python train.py --d_model=192 --experts_per_token=2 --activation="swiglu" --router_score="softmax" --normalize_top_k=true --routed_scale=1.41 --init_std_router=0.0226 --vocab_size=32768 --norm_eps=1e-06 --lr=0.00438 --beta1=0.95 --beta2=0.98 --batch_tokens=[65536, 131072, 262144] --train_tokens=622700000 --dataset="wikipedia_en"
Below are experts of layer 5 (counted from 0) of a mixture-of-experts language model. Rows are named router (the router's row for the expert), gate (a neuron's input weights, with its number), up (a neuron's input weights, with its number) and show model dimensions 0-191. Each number is 128 + 32 x the weight over its row's rms, rounded and kept within 0 to 255. Numbers have three digits each.
After each expert's rows: a language model's description of what the expert responds to; "mostly gets" lists some tokens that are sent to it at least half of the time. This comes from a sample of Wikipedia text that the model never trained on.

# expert 20
router:075142142139151050119140149101136127098091068083098122113126067134173134132123126114134088065129053155135129172158102108109111145152120179102149068071155139109164123163119138144143188127125125177125148157120174129110087158126145106048107131149100099136126202149116111156164146069142095119161081061096077135148142118096145098108125136145139136153141109152105118127070161105143111137148177097095160143131119098075107128122155079125106175116171113165176064136105118036140134112072226154159163131154109153126095117166164109117117165113150162189110110168051113156074120140112160118
gate2:128123123087150124127157171077162168104122153108109163188173117126031148093157094088073158091142114143089153188138128092142103103123109145201150162125149092124140150141181113113129126093079099117116127111098108123158130098125174164098173149189134132085140147141110079082175161050125097189104119171088093138155075136094065138106127155096130132129124078105062179121045132124114122167137142107082065140114130204092067093128124129142133138100140142137154134140134191100112092087133094091096157148095124101130076121141184152146198086123147118106144102113146156150171091164134162133
up2:083180119176147072100134130158090046133192124147089091129104091181191080091114160042186168159138092158104063180143105114161107150122095131118076117185130183171154145148106150156128125150152142091164128140145176142146124189158124161154154148176131133138179076119136068105169128147122132183118187167169159106174094105121091138157122174149144124103106143144176145147105113167161106124102118092138165124050122127105085130155108111126161172167141131127130171076156083148088147173119138156116132114128075154145129122165119099144156089126152124095133104165143209078109139111087153137
Description: Adjectives and compound parts before nouns, plus units and figures in specifications, e.g. large, small, egg-shaped, three-day, km, million.
mostly gets: " large", " small", " modern", "year", " larger", " million"

# expert 9
router:194177097094077162106132081102118129119125154098132154117083144132111116139197126127100141121156110127121132111142111105173110133145084042131159139121142163164134085168120118101181136112119122129132161097137092057129105075129179126137124170100146206095143144074142133161151114146126131093170088123158063142124072206087157138129056086083109153083107089157164136084085155139074126127161126190079116160188068110149106163170103185082111126182129125098145137161103084133160095128188141177143104123131138143124142113067136089108116149115071103118143112125127177112120066110070090095
gate0:146075084081108123120141155119175091036115124111156190104140135139101086169165150133068176147118128074106125091141188166118143128121166139093115179137142134128100160149189108132153206113112077066083186079104176112152107163165150143134192111177166138084145088119099156110131125124165073166134126086108130093072108078183147149149159120121128110139088136134142200078074152122129075142167145142136146106152143143124104090143123095132179093136168080136166142074102155110153115069191136122148134093137104133070142109161161116089136084136137124092091129134163133138110133161173196115
up0:218096180103159127159155163123130085133166141109115148129162108040138175104112113134141172134130109108109199113086095146113107108100078142109103135112141098093081067123100120132134113114183183143167060184111111124120121106070109131147159105106101119105081150120155115123094134086142094094163057080118132113141195099101091105130123119106130110110128091129169162146143131162112170072127087141129160057109142196160156075118154120096076182144103195119168140184144127132131182132093146174096164088121096093205174142136134180129118133096151144100173146084088133109093170125103134146
Description: First letter or opening piece of a capitalized proper name, often call signs, places or people in lists, such as K, W, Brendan.
mostly gets: " Kitt", " T", " SR", " N", " W", " Pent"

# expert 21
router:096122156162077093173115183084110156107209096123130138146155143105110102111170156111144168132143116122127212151043143128170122119136131122105151185180085073163105092123113155141095084178152194087110098081166136100131142150132112115134174104127102198066124090097066131168146082159190135129115095131148100119072118138088179121200108104135178118131113156149072149123165125150146142159159191136178126161172209117174136112123097094110107135198135141120129116133151084140138095142126148133103090127159116125165152089155117191181130135114134118173157097112165099147100135169140123081
gate2:124162092135116157172070113148124178157145145122162108112142076132141095080120149189160093181191112076118115076072138123099162171115141122095117150109098127162103160086094152187127131082134106125107120137148120103163118112177088071119140156117114189136089093137112135139141121131121104118221165135157138173058182155153144155127126092123136112183137149205153104124151168119169145180173150091075115181151067132168122122103105092065161165079089137114106091135207109126154135120148123160085158140128091075112108094116117129100111154122101116176178075141130065120156179102104170095
up2:152038208118130108103121117075159077120163126129109099164142101168141190141094130090119145101083148147079085154161121160113126128115129139134089089110175135148107111122184145135084076175145134147165157155117161132138119136044178189117128134132108087115111084146142084171142143096072133142078136119116117114181125104090153141154164131092120188111140126089133153126109071066128101070102081091139165080071159143072115142133135183169104160161167132132133160128065164153094132085094140135109129171149215190149126131120104163137118161131139101109074119108150186146105135151097058133
Description: Opening brackets before born, age or loan notes in biographies, plus coordinate and superscript symbols, such as (born 2001), (age 31), ^{.
mostly gets: " (", "(", " [", "″", " ^{", " (\""

# expert 42
router:142129105120110085202155186149176115113150154162096154117040194074154164103139146138154091111092145154113101142128180114123149105169146130143118177181172137136102126104088127128203103132190109162131082102162161156165101128162072124148141149104200131134110180118085098138139139098106081159109119138110149169138142108086144133164137125123127140150092140121107136125183057118105108082167173104102142149115118110119104168142139159086177161088188106175189144102123144091099101131133164183096102177119173114094114156185062092143148155135123141203157147176125105083207135162123122159
gate2:142129136100160051160145124159109202179135100177157217111119184085139129128105203123090155103117169159130167111110111189120095164099100085158133120073149149152147085110116142153173128176142125206141117103171093192125144124115166139103149119099148125150096147137181090127117180179139146183129136068106130134122144159149129146104107108159106126133116168144115130176140099113056113187143093170094118157149117124177119098142109122097140141134066088092135110131103176161144108137100141137138124136152120138161088104109069110111201193140073162201208140158181120120123124161171122108
up2:055114047152150084116115115131095141151134132087174159140125126112149081113101162159158093153161141130137181127110141112080107208104160182142156115121053131082121086132133154132119121127127087183127099092216108160110126047117218085174171134132140088107118123156146116119113148172163084113141130088103078169150102101148137170146122133120117137103066131150101186135182136096105148133122092136154132160137131165114084093090113150131142083146104127128097141169160095166158091079143085182111134159064108159126088082193099104115126068147147130148184095140145164090114103095094177142
Description: Possessive pronouns, 's, and the article a after prepositions, such as its population, her parents, the show's producers.
mostly gets: " its", " their", " his", " her", " a", " whose"

# expert 48
router:155173096065153104153136132184121132151155142161169120155166099109158133161146077118091158080142149160077087124143142099143120107151141089167161149076124111132096071185102154206103171080110172102070133110126087113165149126116148111164109105195154150153093167165108125099091183137103117165185113178123154114090120140171136168148163112196156135130082159086157148183163133114132104140141190146138131173125102081143090134167112077093113107078129134129125122140121121121124083136122152132147132087166115185147095175120184151143046182183118100107105119138022092141086134118149156134
gate7:145105091124114161142122098121077120129120118094137139126126145108125192105119142164146129096145096136160119140193119146148111130124121153118099053118142188111177216139148149127104148134126155028063145142100123166083197159116081121079143152115101163093193164118158116153165135150109201122149100123078151140114051166112218120166161146106120113118131134121153101114112144035136106120198110093119158157153087141112148125152113130180057076126109134129095110183139149129122115141131099072110151107134099139144176138123136127073167113145170086190125088101151109114140121170058182126
up7:134181138082126063112108083123104128129090123102110150084155202172129154142085140178136081169078165101136193169138166103149142130121174126113156193139120118142106148087140123117160121145099113150165123145123178091104104106095145101068193155091129135088174120113108109184089103092157120078096130126123082169068145130100131144137145174112183143133166118129070106065106122193158153073151121131160173106117177172098129114077163118096165120161146081111173153117100157161138122071119101129140116123111144103150147219131151201191111109104071121061170159100107116159124130135135164110
Description: The word the, and similar determiners like this, its, entire, after a preposition such as at the end, over the South China Sea.
mostly gets: " the", "The", " The", " entire"

# expert 30
router:105094109114094125120119117169093144156115117136109134132170165111111106112143088172127063084189106152111078165133097080143094113121129136105177123117095138196206151115155120208093158201141102162128113173181155120199134110165122183124111141161118097107105099095100161091077112119136173176194131123115169136050182084115117140179113102167098114157151152154132143132134099147157121154116196168072107103175086133113133130151117164126107127109099081125092097149069090158102096166129152134161168067135137107122097115109155122165153117080093110125075107197102116142119113112091188190
gate27:121113094132113120147036136113116141140120124117082163170141190147129133147214126173113070122165057099125104108122112156105052154146136113111164134116184166164115120122109128133158111085146053134146159173172154135164188116178112066080166153136148151083116168133168145102141136142178136129166157140104121177138147115116050105141087146128187152135116106175163074161097176114131095145099154113133140154116182113101102086187158163136083113193108116145135128119140115118151078104135108186140113170109126122123176129200137116188124159154088139078105068122133108123161091127085195152
up27:118141045123112140132107130155081123127136140082106129166069135122120129165104103165080118174149119123116062100127084147150122064147135092082126124102157155202124133131128119115097089094142067087137175136160088148172172126111142089155071141146116192132052204137143118110139072159146127087125173092128137164115184123091070128130176133110080139128102146148150112135154149087127093076037153156107149122143180104098153140157062136176123089137102164080127152160127102097132121124121129192160153143129071132087160072178126108109151117107118068095140099075133076104093096144100093163
Description: Prepositions right after a noun or verb that start a following phrase, such as of, in, from, throughout, between, during.
mostly gets: " throughout", " across", " between", " from", " within", " beyond"

# expert 1
router:126163173060119171143133115091133124187126125140107157125091134153112129145191131105138149138161109150142146135072149110118138233123140071086142096126140146099165176140155063113102093177086128135124084115104112141183069144128061194128134168097125162107142129122154093172136099101142111126104145157126121156154148134078107183147082132135135129090114141165133080132071160125111124186125139091147131075186075139159151166095141115117154061096136119092116155172186145113120131115142081104140115173160161081129211125081157138195128097186114084122135087132160199092181087151138085132
gate0:150127178124136112085119146162111182074120118116110124170199138154113186149073105164096109161168134157108096130101107115119127133075111123056173041110136118072131153119131140145140125108102187054136160111119125081138169121120140148098140127147134126145142084168169134077153105111104159116109159153105145161112118145104092117092065144154096116137097085123163153187119105152073224129100180149081132096121090163138192121168106145117160122120113113113084087102176158155179131090157111088170120149156107051103171140097094146124115154128060167092158147118090129064100148073146110186
up0:105120127151164097155098112102202088162136127111152135135021110084147082185162117096136163109134143111076116121116161103158132096152126132164158154138179129150153118126089130086094162123173081201124067124121149170127111147108104082160125132129112121123098156149155142135075137139161133120138145110136129180113167121151116145133184092109156159122103177151070151086181109080183079083088092138093164123145100125134094095100143195154166144139148187094104165151154116155024085159148079163065137135143147127174130131159162130124163142067134104155146089157107112191190120195140139129
Description: First pieces of personal names, mostly surnames or middle names after a first name, such as S-, Mc, Schmidt, Holmes.
mostly gets: " Gong", "amo", " Sch", " McC", " Mc", " Schmidt"

# expert 32
router:152120110061073150123116117103128145103162090047142142100125100153105115170151153086110161108114131140177175127140137112172098124119139176108139067160090168147146122137185147141160134103127161104126172073139119133164052086156135159186127186087144170085112116111133107116150130129120142136116161192172111173116125154109172158128094137104127107089159151089152114078113137200117131105144107143124153151094067118090122125154076128085097103140122126066155138152100101077123169110106154127145115072040133087168191132086120071126178124134094147062090085155085091113149067046151114117
gate0:136126076145121136131068131116168147202117071115132076088077103154104141090114134115150179181136149160155148128140159131193158101072141103094150127057068133161160150150111132151155124077142140142181179109123097155055097111172160149177111132129111123112080113136161166137105126092181114107135107115134088139122123107153148121125060139103106140121111156169143106180160127168139114082170133159164183125118063139098148151148121108060141106152139189115093136133104074138154158137168163096126124131157128165123135071102045070096098111225144168137093083193096189121125125107135156143
up0:156115133112146107196104068186081152084042167091151178126178162135122144170117107163140141125123087111124116160092160102108143113168143153125177125124161084075101123088110101098144129142134106079134115166197124080172126107117108064107199127124079107146146096124075080118172094158069143131157115174135133120096114206146107157144110198166133128133143145121133127091080094106143068154138202112162129121167144119196121110131151186161178190191120126086104115151161151135132098164133160170161137171099118098099093126143157128133124155106115101131189161071135104099142151175101138146
Description: First pieces of place and foreign proper names, especially geographic, e.g. Los, San, Hong, Com(oros), Bo(hai), Khal(af).
mostly gets: " Kab", " Los", " San", " Ast", " Las", "Am"

# expert 60
router:124173119140162067083086138166132137075128127052126093164086125141184125194148173163124093138179111170121087180094115073095155134120153164130173124091170146119119107105161151164160116164085152119126161083160181071195101099122155135160161091150144147157131178111113137117064069111150167061118144123134212122161202080118118119140150110134155137118108083089131122160125177154135124114112176133093111090177145112183110151120153181131132139095118193127136102140099100087089130130110079075079139147144117163088124120123093073125162170116158184115116150139126114149199159134123170119
gate0:153143126156096125078084057113052146144143149114199152193102162128086119142134106104059092085111126097165119157103086095059101160121166179122125079140172102153175109088200133131139134119112148122131162151129133174104127138118129109134113146119078207150097115081101069152130102175135185163149100084117175137122144137134117207088111112137105151059102154111114148140102095190117127150162164177105104135195138136133133183141102113161048135100133094152131073120140075123117139103157159121123156089160183116117113143101098073139093119058194115098151114147121091138112116111124101138
up0:140115171166104147092124090101073155156128114102188141207190073124097088096123156113086099142115107117126091186149153131097112160090138171155165084154151120129179094059174131166099139125142120155098167135082125183104123170123117095126142189131087197148088109107091072149120107139171137140126172117128136135115145121151105211140123080157139134090079123074135158136091134194140179106171088164103143090173131151133106152162084102181093156089158118117125139131123111092101142100161170118137163123136127085132116152105067052119091162094183132131159118180173087102106071120133121186
Description: Quantity and inclusion words plus of, by, with in listing phrases, such as including, several, many, among others, flanked by, a number of.
mostly gets: " including", " many", " several", " some", " various", " include"

# expert 16
router:154142130065118121108127151140137118135116170123121158101096055141112129107156175146157064127110157069068146121112137072162147151096126177118140099135068182106152181127112191157172106072111147145146138149189181122069140154128084128181142207143069098145130166109163197105155081139087121097121150216161167101123079086146126147106110100164134129150154142131145144115190143163141129084131164151136176108111116067084107152071136125094141161122087101136147068066096143128170131163094157120118176114156095135153167124124111111129128146129180067140144116151174119123069120120067151151
gate1:198095124087147097080188116167137131139167152128143098190122120141135111088153150195126088083097087121091135075134091124133127107142141166126090112137120147087065082095137124146128148130154109119145156111076167091068129098122108114119123171087143134158112154119153119099210122100142106133154107141073159159170086137085138146166103075151176106066118162137150070121151155134144089145103167111168083128125140088100135110099096097089125109171080091100121145100052136168098089083143119065114184190173133087129125100163046135134135119081150107149050098158085105108151147063125138157
up1:076184129162112138075113120109166146113118120067153168090102118078082171118123169113071142113140126139103108110168123107155112114156129117087145137142185096121142082146155081147133230155117079123160119117107125143076106104139092146109112066170171122095092143156119095197053135143129171120151074108089130130126143119161109142104125181103111123113054122117101132114119119174157126096143137178137153134113132140116172147149109157131107115117144135184135199170089189085132162138127167194098072116075162124070115166118139143132157072085125163157186122178154115102129106160122094023
Description: Mid-sentence prepositions and conjunctions linking phrases in running prose, such as to, and, in, by, under, via, from basic to secondary.
mostly gets: " under", " via", "By", " or", " than", " to"